{
  "n_layer": 10,
  "d_model": 384,
  "n_experts": 80,
  "experts_per_token": 4,
  "d_expert": 128,
  "d_shared_expert": 0,
  "activation": "squared_relu",
  "moe_layers": [0, 2, 4, 6, 8],
  "router_score": "sigmoid",
  "normalize_top_k": true,
  "routed_scale": 2.0,
  "balance_loss": 0.000265,
  "balance_bias": true,
  "init_std_router": 0.00847,
  "lr_router": 0.00119,
  "n_head": 3,
  "n_kv_head": 3,
  "head_dim": 64,
  "vocab_size": 38385,
  "norm": "rmsnorm",
  "norm_place": "pre",
  "norm_eps": 1e-06,
  "positions": "rope",
  "rope_base": 10000.0,
  "rope_fraction": 0.5,
  "qk_norm": true,
  "attn_scale": 0.181,
  "tie_embeddings": false,
  "parallel_block": false,
  "extras": ["capped logits"],
  "init": "trunc",
  "init_std_qkv": 0.036,
  "init_std_o": 0.0,
  "init_std_up": 0.036,
  "init_std_down": 0.0,
  "init_mimetic": 0.7,
  "optimizer": "soap_variant",
  "lr": 0.00253,
  "lr_mult_qkv": 0.4,
  "beta1": 0.95,
  "beta2": 0.95,
  "lr_head": 0.00541,
  "grad_clip": 2.0,
  "warmup_steps": 117,
  "schedule": "wsd",
  "decay_fraction": 0.441,
  "decay_shape": "linear",
  "final_lr_fraction": 0.0,
  "batch_tokens": [32768, 65536],
  "seq_len": 1024,
  "doc_mask": true,
  "train_tokens": 403600000,
  "steps": 8555,
  "dataset": "wikipedia_en"
}
Below are experts of layer 2 (counted from 0) of a mixture-of-experts language model. Rows are named router (the router's row for the expert), up (a neuron's input weights, with its number), down (a neuron's output weights, with its number) and show model dimensions 240-287. Each number is 500 + 25 x the weight over its row's rms, rounded and kept within 0 to 999. Numbers have three digits each.
Before each expert's rows: "comes after" lists some tokens at least twice as common just before its tokens as in all text. This comes from a sample of Wikipedia text that the model never trained on. Tokens count by the router's weight.

# expert 26
comes after: " he", " to", ",", " also", " known", " and"
router:487481493457489529486501485507491484523492460484514490449483482516532529506444514493494530508499520461484459509508459472509482514501504470512568
up0:536471517468528534540472487505517495500522486419482465495485438504520495499505529508514500517483483483537485504490491520503493499483500463505479
down0:483501503530459459484524509486510479483495469536517490501463497511461485508496464494502519551465513482488492490503525481509536535506494503480450
up1:498516475511495532490522517464543499531502475492503492482466513527507478522477515473517512527518513468457488516467479520483505487502464467496505
down1:518480486526490527490522451499514469509488463462494518502520565520581482465497487540535473453520470517519488477468499463531510504484515499505501
up2:458483438495463516460482481480525469461469507503493536474473531467520490507484490523504507529475469476498481518487456491522478490467480518512479
down2:496484507505466504532509497471478544500519475527472463481493469552515517505483484524511524499453497503537467472474527479507489564496543500478500
up3:522506508511510517520528510549469447510519462498454455522536518481517476517523516533542524472511482526523523474481480517468495458449479528491476
down3:484528531504479517510489522515466511454504510499517519450483527535510485537438499454569470482541512512525486504477502507501522508531465443511486
up4:505527490491522482505506475495497452483491523493487494502489528534552519542494552535490537522524489502513534495515502529489480521520493482504482
down4:477511518498480469469496500482484477514488457535495524487515474494463493491488500480532544485483520467478482502510507455478497511511521536458498
up5:470507562545507537517528473499472511446513440516506515497464546489474527494517533487517529480520467486464474523491520505497494525490480479559512
down5:515483545484497522525510432491476509481501498516564499535510502497483465518514513506492494521507508498500524509521538517471495514520491528518503
up6:505496467481470511476468491518504456490539513502456511542494512472505499492519456522523516463444516543481508476526481529512507562496505519540540
down6:535489481533557454541464499496457511555528446501514476507504529498491479458494482479491463500512466473455477490510468468496483517475527442523515
up7:542509470535516485516499533501513524524522505509505547501501487461483471493486512467512487500478537490527492480528482485522494483527493471503545
down7:483435476538540486513476522530480459506526514536475519514489493523494475536512489470478496480507514484504503513558497469494493492519508501510485
up8:456492523480472539503473524514468532513498473488475466450519510485472534474488561529466492469501517536494460462546483524544510539518490486486474
down8:501527552503557461501466489528514492518524471495529465505483482473519553464510532490549531503506529513558553520483522530494508469475503487525469
up9:488512519486501542507431469532428498496520486543515529503505482483495539545479486490503498491510473488516484538502483520522474529486516507484556
down9:508466505518491455497528507475498520506451430503455523481507519473512532536508446530519423492516514494517545492467486529504467487498536484525490
up10:518514500479524467469463534473518505486500504497520539481543495491494495478484514454465538508508513469507501522485490480490438541534479479517494
down10:450470513472534509512471566516485482501511455457520492479510477521519526477521517503470473482485475499515546480495474545505545500501500506478465
up11:465483499448501454509494512527491532543498484528506473474514500487530523485499540515528479514538496499508499515455500466530498479472484460475498
down11:506520506541507536480527547489485503451492517473524527484513528545548459521488452489559477519532547459569473534500462467503458539504520520500531
up12:461489451515493496494469482527490513505526502477468464514499508507534493512471483492543589470500507461480516486520547516523545468497509489537543
down12:472514524516503538512454509558503468497505527488471466544511532491506480466514481506477458510484486522513532505448503532511510555495532534525463
up13:504426488503451492474511488543534493531466484514511512520517486533489499488501501534497508491526470481506535455460501480489485426557494477521518
down13:466537485483549487502544558523535501516533513489518524497478499445524461490490513458498474512507521486511521504525512514500482508466496503510561
up14:486553508492492513536480520502471482491513527448504490531476490488521514450502483498479509436477518459509445516495476503548503508517517536462491
down14:532505550474520497483486490512536473498507521460500527477459506531498541533536507514482548504491523498468494525494539525511535509466530474549524
up15:497542558513431485474498455549491487486513480490477516553512541498511486456505512488531519501517494500473488497500483505550564551517480504518472
down15:491460515474475483496467502511510485459492499508524517514470494489473528522472460525494538536445470485531489497480480490520510460479493519462517
up16:479459491500502529520501509517499528522528496456513528477444473490507480503538455507518497555460474470520556497508507517495498487494495450504534
down16:492463469552512506493507541507456487469475477519477475516475492496506457497516537478484499490520510500501485509450501476485511525457528523498493
up17:528536478498558519539454486494494494505477513541487530472509472477520467459469512535478484515552507456457505521486490489454456467486488477483512
down17:474497493503515526500498511469504485464528533536447469483489494498554546525478519515511488490505478510512484501515505540513468479531521508551505
up18:481493503515526471536521485540496508516543547501513532447561495518487519486488476521516499462472523476493467499496501485502514488486547500481513
down18:478535501520488481512481491476490489513482506492524486513480494520486528536508493509552516504540495552508499538483482520461483542495467483556449
up19:481468512509510523534525503493479515502428550539485493486478510485497525493504515508505509506482511500458480528556508488517519490491506510490525
down19:522483495500523472492475510531484497517526471536520502535475487486508491514507514482495490553537485510491488460515500529466544521527457530449472
up20:481445500446513512514504487514463466455512499498506468512498516509507455490507498444493500515455471541520488535526483494524522498501508512531507
down20:476517516507457467481469493512496520519525523508528511531519507477504516524531465480516466484476485468459536549532508439502499511463522533492464
up21:544555476525486483503529489522484524532478512486498495505531455488449472508483519486463491494433537471537522457461518500480503464509540504484505
down21:457486551467491492516504490505531508468472543476476417500494480531510511499503483500500509519494508536486469512514447467499503498483506482530495
up22:507515490519488479502489464533498462520513412495499530489496483521495492493522541537503528505480515463474503542522450501502557493509542533528478
down22:566463511492498527484475479492518537502478537486482454535518500518491521476492448447523457509536490509543495480552472499494504512498465486484508
up23:511486460496527499517565518490509520532485497493539494539486479459473541477492500506504492537515474481509451472538510469509496523525501513466508
down23:516512571503490490530488520493477520523486556510513485505508555540523512488486525523483473521426489516484498549551509501482504476472508478489498
up24:480505466444488505501507511488522517489506491490500454507485480485509491525515515496491499466511531512482526475530529542498477510469529559495498
down24:497492506493558529527514506510515504515482479533490500475451463488507522532508483529538510451521488544496471490485485495540500544517484476460508
up25:461518533472482504517487474494545535549512458506488471443467553503525508494527537532494485520509548521491478495495480477472494493513491509505490
down25:453515515478528453530532541505484517514463488515522462473500484550520504521519503512460531464485455482454517475437501513479452533502514527502521
up26:486502478498495501489493508495535535540484494486485491491487506530495533507533514523568527505455455509488532521489497468523517496501486508498486
down26:486536524487440483516508514485519507474546520533545526502498498468467483527478524495478464468488473513446536554461505465501497506520497503457487
up27:486520506528500456482518493449501522533507486501495459456477531494484541482478513494469540498512480516480451498542449500468510517514494514554478
down27:486473408497499514516514509522522483483436502472506542541527507510492456543511485464529508508518529506543545534485491487480483464521476496500523
up28:503458519474489517493480497469502523524523479524490489495512481457537499526523565518507463473502506513505490494468462499504525504544505486503511
down28:495545516513532460495561501503548501509532542501488489482464497455497487467485519528441490510489510524511502501491520508539507524482487538423516
up29:498512514505498474532491488527484494493547512516500531511515494451498523492506511491439515466486518487517485505447528517503472499506489504496544
down29:529572516512487488534491534525570515527544494550452486492514505510546501487501496532506515462507518521488498489547494499462499527476481535535471
up30:478469471509493515498528499494561450486511510510541497520510532450492517547495521457491558522553430470502482481488519503544544455499538527538530
down30:512482537521479539487474480465519496534526521498537518485484521489526501502472560468482467498441527497512489464493507540459532511488451509518471
up31:516500486523531449506527516512533499490525450518531494472487515528500524475483494521505508489502530506522503482545507535484487509530514502485482
down31:501476532489482491518498480496530485467504463484550499500496502478518524501493503521457522513474473496474489512495528509513475456488506460536445
up32:513519443468520538506530477511481502516534550497527478479485499519511528486493501495493482506502536509499506497490501472519510493495455518530514
down32:474512520506489506461482506511491486482474519490489543525536472534482461460463480485516552525536476533506444502499483472550535528497520500512474
up33:517506481534442566480517476525470527520523523488515535518523456479497572479486519539497521461458518471531536523510463495513480472509468505513482
down33:506484507462499493525492482545503470569468510489502493521497525525455507494505501497531456495474463496490458535474545509473515591536532503498520
up34:496511498471488523503478509522544478484504502505486499508529507483517436510486476499475555502532481530481477538466501536514528532464502496509512
down34:520481493518474513538538506507506514534490475530530516543506526512470524524476545519505512525488503483495507533486527536531474477487503490512505
up35:475505499479491551476477449510505492474495467470487498481528492515501529497509484543515528493469480470532487495521477497498530518479449506553491
down35:522522495513520495515507492477500537517484505482525517497512508509512482512516446519501496476518505483454497475481502513480498532511542512472464
up36:466505496492506506502453493499539516502507464532531457492548505479480502483489485483536472506490498452516523503526538492489438516489482499475481
down36:470572495508522509559485487485500488509521544518495469527496498483494529485504515516458498518525499515479527499495502548504490483451479449496492
up37:510491478507510512481493479511501524525495479529535518471490519474523516488469504503530501477505474510511475529549456501469508522507527481488524
down37:465459491507500536507490530482521501505502490492504467511464459546476497505513494457479489533492507480485494517528475537492498496488471509495458
up38:452470476478514489539536473509474569535499539494480477449518477494503519496513497478459535493441509488464531476500518511505502508514497516532500
down38:540513511526516492476454529486491491522527497509481479530522496509526522511500515466526462512517522480527450508485504474485492522493559481462525
up39:504473530512511468496469488471498541505525529435486469529453486469494506492489524473517444493467499470517498480468466511500482467518551527500478
down39:470509534485486506497499519482487447483478495494451497494491505495547496450531492482517459529514516529498522478518515455540501458510449428514491
up40:506430483533508491519470481469539500498522504507495458528464542469493478473525501476471517504524560549500506473447455512521487516523512524474534
down40:461515526510521523498500509517488463515515517480532548515494498480525495486450509506511493522456522514530483566537504526492510500484513496540471

# expert 56
comes after: " was", " is", " were", " are", " be", " as"
router:538490483500475563489523478475532483491505500479463517524497476536543504460486504520499488459501499530536494497457523477461479518480545458515502
up0:518514486531524483534471538539447509432496494504456504520496562536533530477487516511531480492439542504522516481477490565494494512498503523503540
down0:525525517498505517518489474513451503544519522540482481483508475452525495476528496477545484501524480458481493484516454511483528483453520523511505
up1:486517461502498477495503501477479519512485509502507528570487511522471497528511430488484515550491499536532517502505534534539497512499477497501467
down1:549497458529494506499507511543481464525476471559538495510493505467471523476514487529556493480524541500512472481518471480511473498475484478530503
up2:495506495501512505489524504503495503536523479502504528504452526503503495516543535488469512503496500473533555525549492534561542462502495488486483
down2:484512501558478494513486467533497508509490521467478482450498509519548502523536508559491473503476494492508501508498483524500455513526520478506521
up3:511483547479484518510459539486504501512486525500459472489514466514464507480486493478480530471463526484571507523505560480479502502546504490517510
down3:492532471495511504541462517519516501453471503497514524519501519490496533443484544476466515508481478475554508501465521507471508460524500475521480
up4:483516524487494494479504475508529472534518534492514533471531465492516491516537467477471478526489494522532525506496424509500465486547472495535479
down4:541550526494494499496515579530479504463511478514539480463531480528476510532517440534496478467528540464483512496541475516478499493494485486476484
up5:525512507474513564489500505500488490477493486531491548545532486476499535582479523475480512500552467498542528502490460517520478521472546449497494
down5:461494499515520471462475463494515489541487524481485500451461501487491505490552465487452533536473504501483506510510516494519527499459480531479490
up6:541481495518489556509504496478481453503498538454489481495521474486521502508516504464498515479489488524489485500530533532522530495529473476517494
down6:512508502510504533503470485451529467516515512494520495517543491499462501512489497486504487493537497499468496485504472522480520509452525546513491
up7:503491492517494484530493505504547503526506551498514534449512504554480527500526491511514528534510481516511477498513499512475510498518532513504475
down7:436491500510466523470502514501491500501509498502504490534480535489500526495488534519496450474521469522514475519543489505507530416478491493510453
up8:486523487484480531485477516501466464508514504506477488484518451464460474531533516512507514501494511537524492453498512503507464466528502494461507
down8:496513505452490474487517501544523507501484468515512529499484514502501532480532513461470531500524528520467495517511520485481501467551532505504510
up9:520494490524468464533481514517478526487506453486495535525470493532507489505491497515537523513543471537491511497485487493475500481480534477521492
down9:482509518509513493483512509544486454453520534499463481545499464531462470460520503475484475539508525483524502540479542483479478468481504506501541
up10:546438490503508506482508480460480490528484567544519511522499458537495538517514482531505503450471545512530497501515476485476487550511499486501486
down10:522516522498481484506491488484468493475485503480511556474484500487534459485469515506482521499529498465500532541538473524507546515484490513500489
up11:487440512476545538469455510483496508527543517503471506432538543473502470496547513477452510478508464509487477497493483506495449476473520496478479
down11:479529457510533511478469472463486503553488482491487501516517499498510503473484502519514502547521508485500485452514502505492519503469527496477532
up12:480467511494503535499494469516479502492495512469499486493507491499563517515496500478506494516515511501490519513480493480460477531502487514520445
down12:474549534488533470463506519500474527535512522486460491503525512462511490481503503494467482483434498495476513476486501533517477522504536535525513
up13:521516520523503497495491475483499521531537503479493507543471531552504545490441501507485459461538478485497479510492454508534505535500497512518512
down13:538525544504517531495536513520496454542557534516477505473506489486523489501488504490501459493469507496509513483510582506481530530478475517458514
up14:478518499526501552520545439467500488489516517502467509508493506506536490510504538502523479479485480511492458517520461450493483505562505517522510
down14:501499538489523467488501450480507480506442484493487512521497490480503528519509503473515519497524505529495478434529489492477474454521490494458496
up15:529463501501511472489499528484472534452529526450446510520482502477530487516521523511493486483507503486484508516536510468483480533516508516525501
down15:526525484411472516503514493478507488508483468449530468534462470469486493475487464491470512515537532500502502533478518549542539490466479508517491
up16:478505507491531497498526519493470489527505513499505493466476543479480517492476504506496489507484486456500485512535520535502478476545506551486536
down16:530489520483511531517498493503526518494507470488511486506512495511466536487511497489489520481512458505510576512457478474534435460500548476483525
up17:505527485462480513519480507503478514535521496500504517517499550524493471436501497477499469533493462460456461510530489478474476485532432493458462
down17:493476481516519467520522544505476486501518510497478493486527473525524457532495494546489522480542506500530494501478508511509515493511512485512494
up18:494504499491522508473488495461478481489450515493504506492477504490552490465484491517478501473514531536484509515472443493512512511484503438505495
down18:508494523505477463515520516518476452502517486531515521510485494482494496536500493485514478478512486520499481480516496493542501520495484468522519
up19:484446514529489507480500473518524469545494504498520505502530474553500438491505483483513434468478524497485462443486489532487532479507479526505555
down19:506500494495518476535503522487481494494489488479476510495499450544471465447476549452510567511480505492510476539498520543457524500499492503540542
up20:534479509534516556479510505518512456496539434520520534551533479494548504514485538571481493476483497519515507497532481527483501517481468498486472
down20:486521536518495500517486456494489524558468537449483501498452542498514500462522494456491515544502529486447472504514529497496472483547486534491468
up21:470526546486514513514507490479510482512516489451528536473489508440513525495491525498513532526463457494437508493455481456496540480483527471504520
down21:521524513497477470497441516485501518507527514506461500508513464481516480528495486488479479512530534530488539490527478537525490554497511515509479
up22:558494514496392518522475499478476498500505505472472518536543479526475508495526521508563521515489455517503522538472517517491484513494503498491496
down22:523511505509499495513522516539416562460506517510491478472498531495520495534533508541532499507515503449483506505521475513538525504516466493494504
up23:529497508513499509500497481469459546511516484508525531470542515527459475480495521489472475529509484524526511521493534489506485516474492448517558
down23:507472477517514510493474511490514474511513488539487526502522512479478492504486493483494485502505492490474505483497467484519500485478526496487515
up24:497494538475509503487556561526549458492520506544463488467520499550492479513508486504497482476486488529442518479514505541460511483493533470500523
down24:493492513492547529506476549521504509491492499467518486450489520517472502475528504483513474502494502513492505538465478459497472503521484535477513
up25:522455500475478539497461505493512481510475511507471508520500491551548547503546474486460552493521448497491476506509482482492490482490518499517469
down25:492471477506540481532501468464515503503490556468486558504552513461501549520495469493525485484501484529441508502504511486523476516488484499459514
up26:529501543507495464528504480528516482509493498468486495486459505476545498433520499505502501480477481500505489473453501451481500505474497495503545
down26:482529560447522494458470460508480473490505520487502489536496506465491482479495510511480497443468507519485516482521530510504477481488509504524492
up27:487480450500494523516478516514474498546484516494539513517513473435475562468473500488498523482494465488498476489483497476481464499505494509500499
down27:476497498496473461507453515513526487547519489492537511493486510522514504475480500499473469479475475558474472491536486503512558534439489510550502
up28:472506470555496504489480493505531517520470526464486481549490487548509493444480531474483511535468468480516513518525495472471465485557549517558497
down28:477515477499483517487467504477537486468533511499483546505494479511464522515462493496502483493506507449512504467501514512458514482529483550532480
up29:492534501499479517470507492507466545467490492482489491493498485490505508514464516466492497521478508539532528529512481526500507523502540491542460
down29:513528528529488467471461516473443521515464512497486516480478478499490572484489476486549486465516500492539540497532515475469511483461481523459470
up30:492508508516518511530471516465481470504517507519492516495527523514507522502498483541493533489541528503487516506501463522491512536478468488483509
down30:544529502524508483507458503526523490475523491523539475531518496494500520489529481524469542515549531503494509481477473465527535500521541532500488
up31:491487476464457503515512514521500522517487500542493481487474514458533480494524505492534540486443470472500494500484533485462494470462500504503487
down31:522503475495522487490517500455532519500488475515525442479520510492503509494494514543525483492512456537537522510482520494493541517505512536480565
up32:499514494542487518541554466472513518491515501488511469520496521525519518510483519492476505502519518523467503505497504497515518492493560473489517
down32:494505504486517510499496474480519527513547479477459517503472519494498504479494474504474494495502543490492509497531517543502511518487488496514554
up33:491488465445504503497454520421481490514488484506518514495501458524434498509496485481458507510480457485508481490475515511498499527521490462517486
down33:475495512468495482516523504466509542504554476490496484528496508530459496471490483506471456507533503490490539497480462510520482535499460523482519
up34:480510522539466552505521532502479436494457492472508516468479504515493518514536536505496473494490511491498508504495453498463481519500496487429524
down34:472517485477525460542497509491499481508516509562441479507488516488452497520487468501488491526541534470522511495491484518500516518490491478524515
up35:505513473509492494496525483493489533502500492514486541448474498512530509524487529504504525516524490472464504476519500496501488524506522543488503
down35:459502467560459468516490483552513522517517502480455481461499482506515440490514519499555531505471490466500541503468545539544504538523492511485488
up36:476436488454483506487494531476494531507494471511499447504472488542515500453500505453485497486509518524522484468489470480513540504558475522542521
down36:485515482499509475510488492501490493511485555530501472478506483493471519517504507507537453499495477490510539441519494530479497467533500442488548
up37:520508547497507489487523471510461506504543518492507526493518491484513528483503510470486491486488496504514555491502496517480521506493507462503469
down37:507507499527502483488463502499479519494479505518493520469485520532503515538509475507500463519495519513527490476524452505532490503537557444483502
up38:479530506468468522455539491466555533484508516505499507522565539465489502483478503496489500465506489458543478495472541508475492534495519482516501
down38:503501487471483507469499487472542517496453496503511493544519499496486467500506558483499521469502505472473494525541479504500504521506500517471546
up39:473516521499472521478466463494491497486491532461472536580488511481493503487522495497514488466480484507441498521487521500498513496532490491486508
down39:480514576510536476537505490529510523497482467471504525477510502510498538501456506502449517479500483471506538479478543496513476511513492512476492
up40:492511513515470510519468456551450474518535546518506519528532466456492497492452528523498518483518493522492520470523516491481487526501513473480492
down40:502486501512498492489505500525539483487527517483482483477515479497517516476494503498465481479511506496497559473485547517490498540465528536510472

# expert 62
comes after: " was", " is", " as", " part", " were", " member"
router:529485455476424510496502495488527519495451491497500511516526492520545490500467546528479459487503474471530497510469537474507483538489514477543544
up0:544458458498488495494516463506471499459510520553505487497514461489481507461509508450495477499557517486483499530508487477492503522490499504496532
down0:525520506481473487456509499543518510514482513510491472498549527494465513485487498529473489535495522492530494488511502510470537503499501509478472
up1:468525480484428494538494536513490507509495488490496509508510533527499488499495526520480557505433498496546531520499516522479518511503510500530514
down1:552477518490519458470507521491533518489444549480482495485544499507498542525503511497528514474512504474508492497492441530462471541527512513483504
up2:547490524523502510456504517495499494472527527490509486478529480463531527518488551525505499476492498461525532525468529466475538487491517475539505
down2:503515479450514484482505527489475502461452527530524509453483492437504476498511522445501510486503508486494511497493551524478492470484509487502495
up3:478467525500518515459456497507511492525541538507514506506518500506447468525507534506484510556492488478455453517532505494482490460499512490449499
down3:530487497484529537485491523527548474460516472484512465474511528519532521472482500504503529480498472559533536473490535496485479525511484492493516
up4:510488501498461531501494484521471457510528483510482523513534475509524482514487496507456511471486527546512534492471517526480484456533489505537506
down4:480526547522528521429497494453477511501497517470482496543515473489490465499510424530464457500492494482465473501447504500520511507484526498476505
up5:515449505520484502475529479513448477468472492486523486537495480522555500496514572513506500512518513513512487508447484476476522484475489521477477
down5:468534507537549487550524515487471510527480496494489513489544486490510543509501497536531484495496536438489493524504501462501519507505488545526477
up6:523505495509484538468505549492517493525497479442449477509486476508505539509507523508501496541516522493516460499468503449497510524520524518484483
down6:450484488465499490531533464494540497485497547509496479448496505512546509531490446465457460519467471546490534506506495509521484429491480498546485
up7:450495524520457485486530484487466489517492501484462522519519528542476547499516495467488528495499495468515516491494495498521482519490452484518507
down7:504483470506476513463515488494550478526479524441519518494495521473477503481491489494500469487481485441486506453463545522498505536501523503487482
up8:510441526483446536470485471534459495539503544531498522497559533479515504487514495508502476483470476482526463486499477516510515458520505477474494
down8:481476496538499471492479493493511529526508530496535495503516512492485494493477501520486479502482505493438500472497490512548466481500485452529490
up9:514491531500491510486504497504508476485472499509523518503500488521513565471502490528516489431448546499503561510490486562489489525506488536553530
down9:525521512446521489519512523536517494478511509492457501515478484516547511484507509514502465496483540472493480536509519520488503461496496512466519
up10:500474547465476481478466449535509543493482507540497516543491524519493515503481499495464461501503526489500498477517476515523524503501500491503507
down10:533517507511492445505530531518461547501482484532489488459494458515479495492550484490484551474466514466479536493455560504543524490499544493484473
up11:449501504504485540461477508496465494459459498485539524407489488474490484503523544489473459427527560521474468511546524508469525524509471444522512
down11:505520523459502472555553448445506513493546491488504510516521485541475483495500466471513525513519500493497493529507521508502507540494520509544500
up12:486465486531505481515458511506488471520512466521451490503483483494488481508534500527473505510502486535532519510471499477481461531506486498491495
down12:504525492507476491531503477521508557483497494496528487514490493501524508448464507509473507513507521503497485510508472490525432538529495486497479
up13:519494488471430483526496517517493509522461494519497493518482508523537449512491497450505495496480477520507532524532499501476514458508504555504515
down13:519475493517549455475496536497441520561487529487522462499511537488487477497502468495500520474495485495551531474494481503453493521480514477512492
up14:516472500488530493518504510474489495491482491530475517478497511514554438526512484453529495526511479496516529510492488501436527496511439481529484
down14:511462469473451534494514468503467561556474503502473530469498517484492512516496543497527492514499558501487466524514512454478475458515499494510487
up15:467466510482547497521521497530503553527505448494482492528498482557481514508492508518533484506495527495497503498530497498468493510513509513484482
down15:513502485454493470454525525546488502472507563510494501526537539498519511549543547522568472507517510480565498480557505493533523503496508471483507
up16:498495507502500490469497513498497518521499514513494527494520520483513445496524510495475511521511550511498450495496525493542476457490526525525472
down16:460547504485476507505478475519507478460485524465529507513469486539525524509491503495464532459516527529465559555522471484512504510501453485487483
up17:514507498513483497487488489485506507488463532514485469489486504482510482495499509514493466471523484488485472422531508472467505539489522485486465
down17:465481491457476511486448509485517535515549476478480489515482500518534484485478455507535533471478517482534522510520527476493500463501500531477503
up18:480481521506509526460517502466540465491504511475485485499544499474426506503477481499464487509488508507499470516460512478497515476466511502496501
down18:493545515546491493496484543506489499537471514484493530454453506506478525479489513533491511505525469510525499441508500489534496539515522531522465
up19:511522511461552517472547472499479515487547493519479474523537484510496471547510459477491531532435478511555507508469549528487461491518479462515471
down19:492515492526536513533510454467505485464543498502485477462532442494475548508473494509494483478506495492496480528481479508513481457559468509478479
up20:539459478567514514475488516515541499494546509473532519511515567475524511503462506516457445517530492517465583528530509484509479524495469475487514
down20:472494502533511524520531486496530503496485506511491530511516523523514507533532517491491494462536530488471486502538520548483495511509516486515486
up21:528513469455479512454535495449469510532521510468500506490498479479553472504519515479490505495501499475481509515507525518530488463494515514508516
down21:516499508496523486476495527476527490508548481497488513476475491482475480485513417495514527509483471456473473480481513532524512476467471465544532
up22:492498489492512515487473502506475476525496531553484540450497513481470503509495466512449470487448540504522498495495499517485535492478523510479519
down22:498464486476449478530502481540458523487523511515488457526507517479495490492525498481521492503528479527472491472507513514474483525472502525470472
up23:514493530454550475505511510481524517500489480513532506530487489502492544515436553488489481521485504511480537513481506490471449525504511547523492
down23:520521514489452529501505507509518488499482495504486462515507502460488495514501516512537523535483489467529462538511486523469515449527497495516475
up24:496487494526513480473518463546527476485498470444495517508472522506504497487466463484522453455472532481535467470491513473532494475499552480499541
down24:487474490509499501542515523540518486551540502498483498526501504497486486504479491466484523483480466487505511495571525541510510479494491508539501
up25:465517487531492474535502485498487545510492542484489458498494487498477525495483497500523501507530522515501478517508456447505506477509490505491504
down25:477500530483549484431508462543490490479514476560506468520524503519509490469474455507455502433512518498477465506514493529514537487518521483505503
up26:519478508457478510510527544509471488515510524488485489539481453537507481534491483512539499535508496485505494535498534468522575474540490491551448
down26:540524509486539507486554494479515512479544496484458481470499491475535505488486446464465463510484465524476473510487447535509507490505534493520527
up27:553473537534462516509545525512492485474501488487505547476475468508524499478493533550449437486460474487504505496504478498501500486466501510524526
down27:497521506480491475499516536499485492471485439485533501515498516508482523496510497463520522513527462485533536515490514485463560534530549496466491
up28:517540508473467516510512508540503473536473465478504508534452573510466510492500520515516487461505503478534509480528486478553515536565504518496499
down28:487484489529568509483541562524481507554516527475504521522449477499480487518543458501523572473464454495479508508512489501491471527470465475465514
up29:484520535502512503540476497485485510463458462536505532528554497479480479493526521500499519481449478493511505496476474523510465459473473530496443
down29:501516505540495474541461472494520487546503484471532486504480480493474458503500504516521459490499477461479496516542516524483441475508495484563494
up30:489548495522550499475510487526470459531510505504500511529499485485517508477520482499512510529496498483472483522473494528500527476462479517454541
down30:482515465462458522464524497489495473456458488485489493504528514499489523501501516460457497545522479529520562484462509540504485432524568543493494
up31:519469496502502542478524513446484464501502507460494460518535498464486457472456517467451506463479503493531469509466526474469529539498494515524549
down31:516492487528512495474499493525534514484513500502482497503487503496518511467527497505510495545526512488538504514492478521493467501503552490496539
up32:500502491481433525505490478505511503480494459525495505521486484508508497496532536504475537519487494426494477505465491445489478519471507492489530
down32:483486501492492502507470516509486537503514547502503473460499524514495466503494493522505481481470517482488441512502497490543514574505522510491523
up33:544524474472470471499510534508466495492475526508490552496521470515509484503527493537527513508574497492512556518462519476515521520468495486523482
down33:465488480467531507489508494533509494488475481500526485490507493512493471499534492510496502511498501480482459528485466452523460522484527511459533
up34:501451506472448492512531545490504521472504512490507509508525489534537539491542512493512476470503520512539506477500544485496503524463555500532453
down34:525492493525539487485541496493513473484517504478512486511466477444502499521500497495495464494483502531521538465523470527496570505483515501510501
up35:537481481494479532519477484502482504512495502438512510497499506498523492467470477483471523497523528462516521492517496463481450498488471485577469
down35:499551517492464477520481468471521520465505500499491516470507517482455475509527466469526513514506497519481550504506469536518496499536516481458524
up36:494499488476498464547510507504471483508423475482504503502513490489554474503491502487476509485540493492498490503487518501467489514491474557496492
down36:511479455523530513533433500521589447489498522497536520522490493484478534545496494510500494497493465483481523512473505533525541487548492512467487
up37:450476503503502499487505508487498536487501470527501507495551521506497518507476521541478480461461500552513478438476504501537481481529488509425494
down37:470495519513525538496508552505476529502504472528474497510506552460499516500447480484504499465486532498481488500484468517481496505488520478498501
up38:502468509496451500486509486450515487470496499534514506499494474456516515500495521482487481496466536515444481517474519495499522540492484506480545
down38:497517537467453529546522510503457499519501502503506475469466493523496525509476487490506487508509475527489503498506498493518533485503494528488477
up39:475471512486512541470495507469478493538521469512471474483542512508494447464495482524500499500501492489468510475519499473498485540502489465514516
down39:554493472500529481507479463502479494491534481491500480480453508556465509481476509499459507534536517539506495512541484539472493489522500477430498
up40:487491501490475539508550476508494496548551456510506491504496478521424518480469515534477490494529521485504540533470512515493481479525490435519511
down40:502530517522498537466502477450506503438480546530491525466516484522487506499545492536476526516505534495524533489535487529519518460458530504501521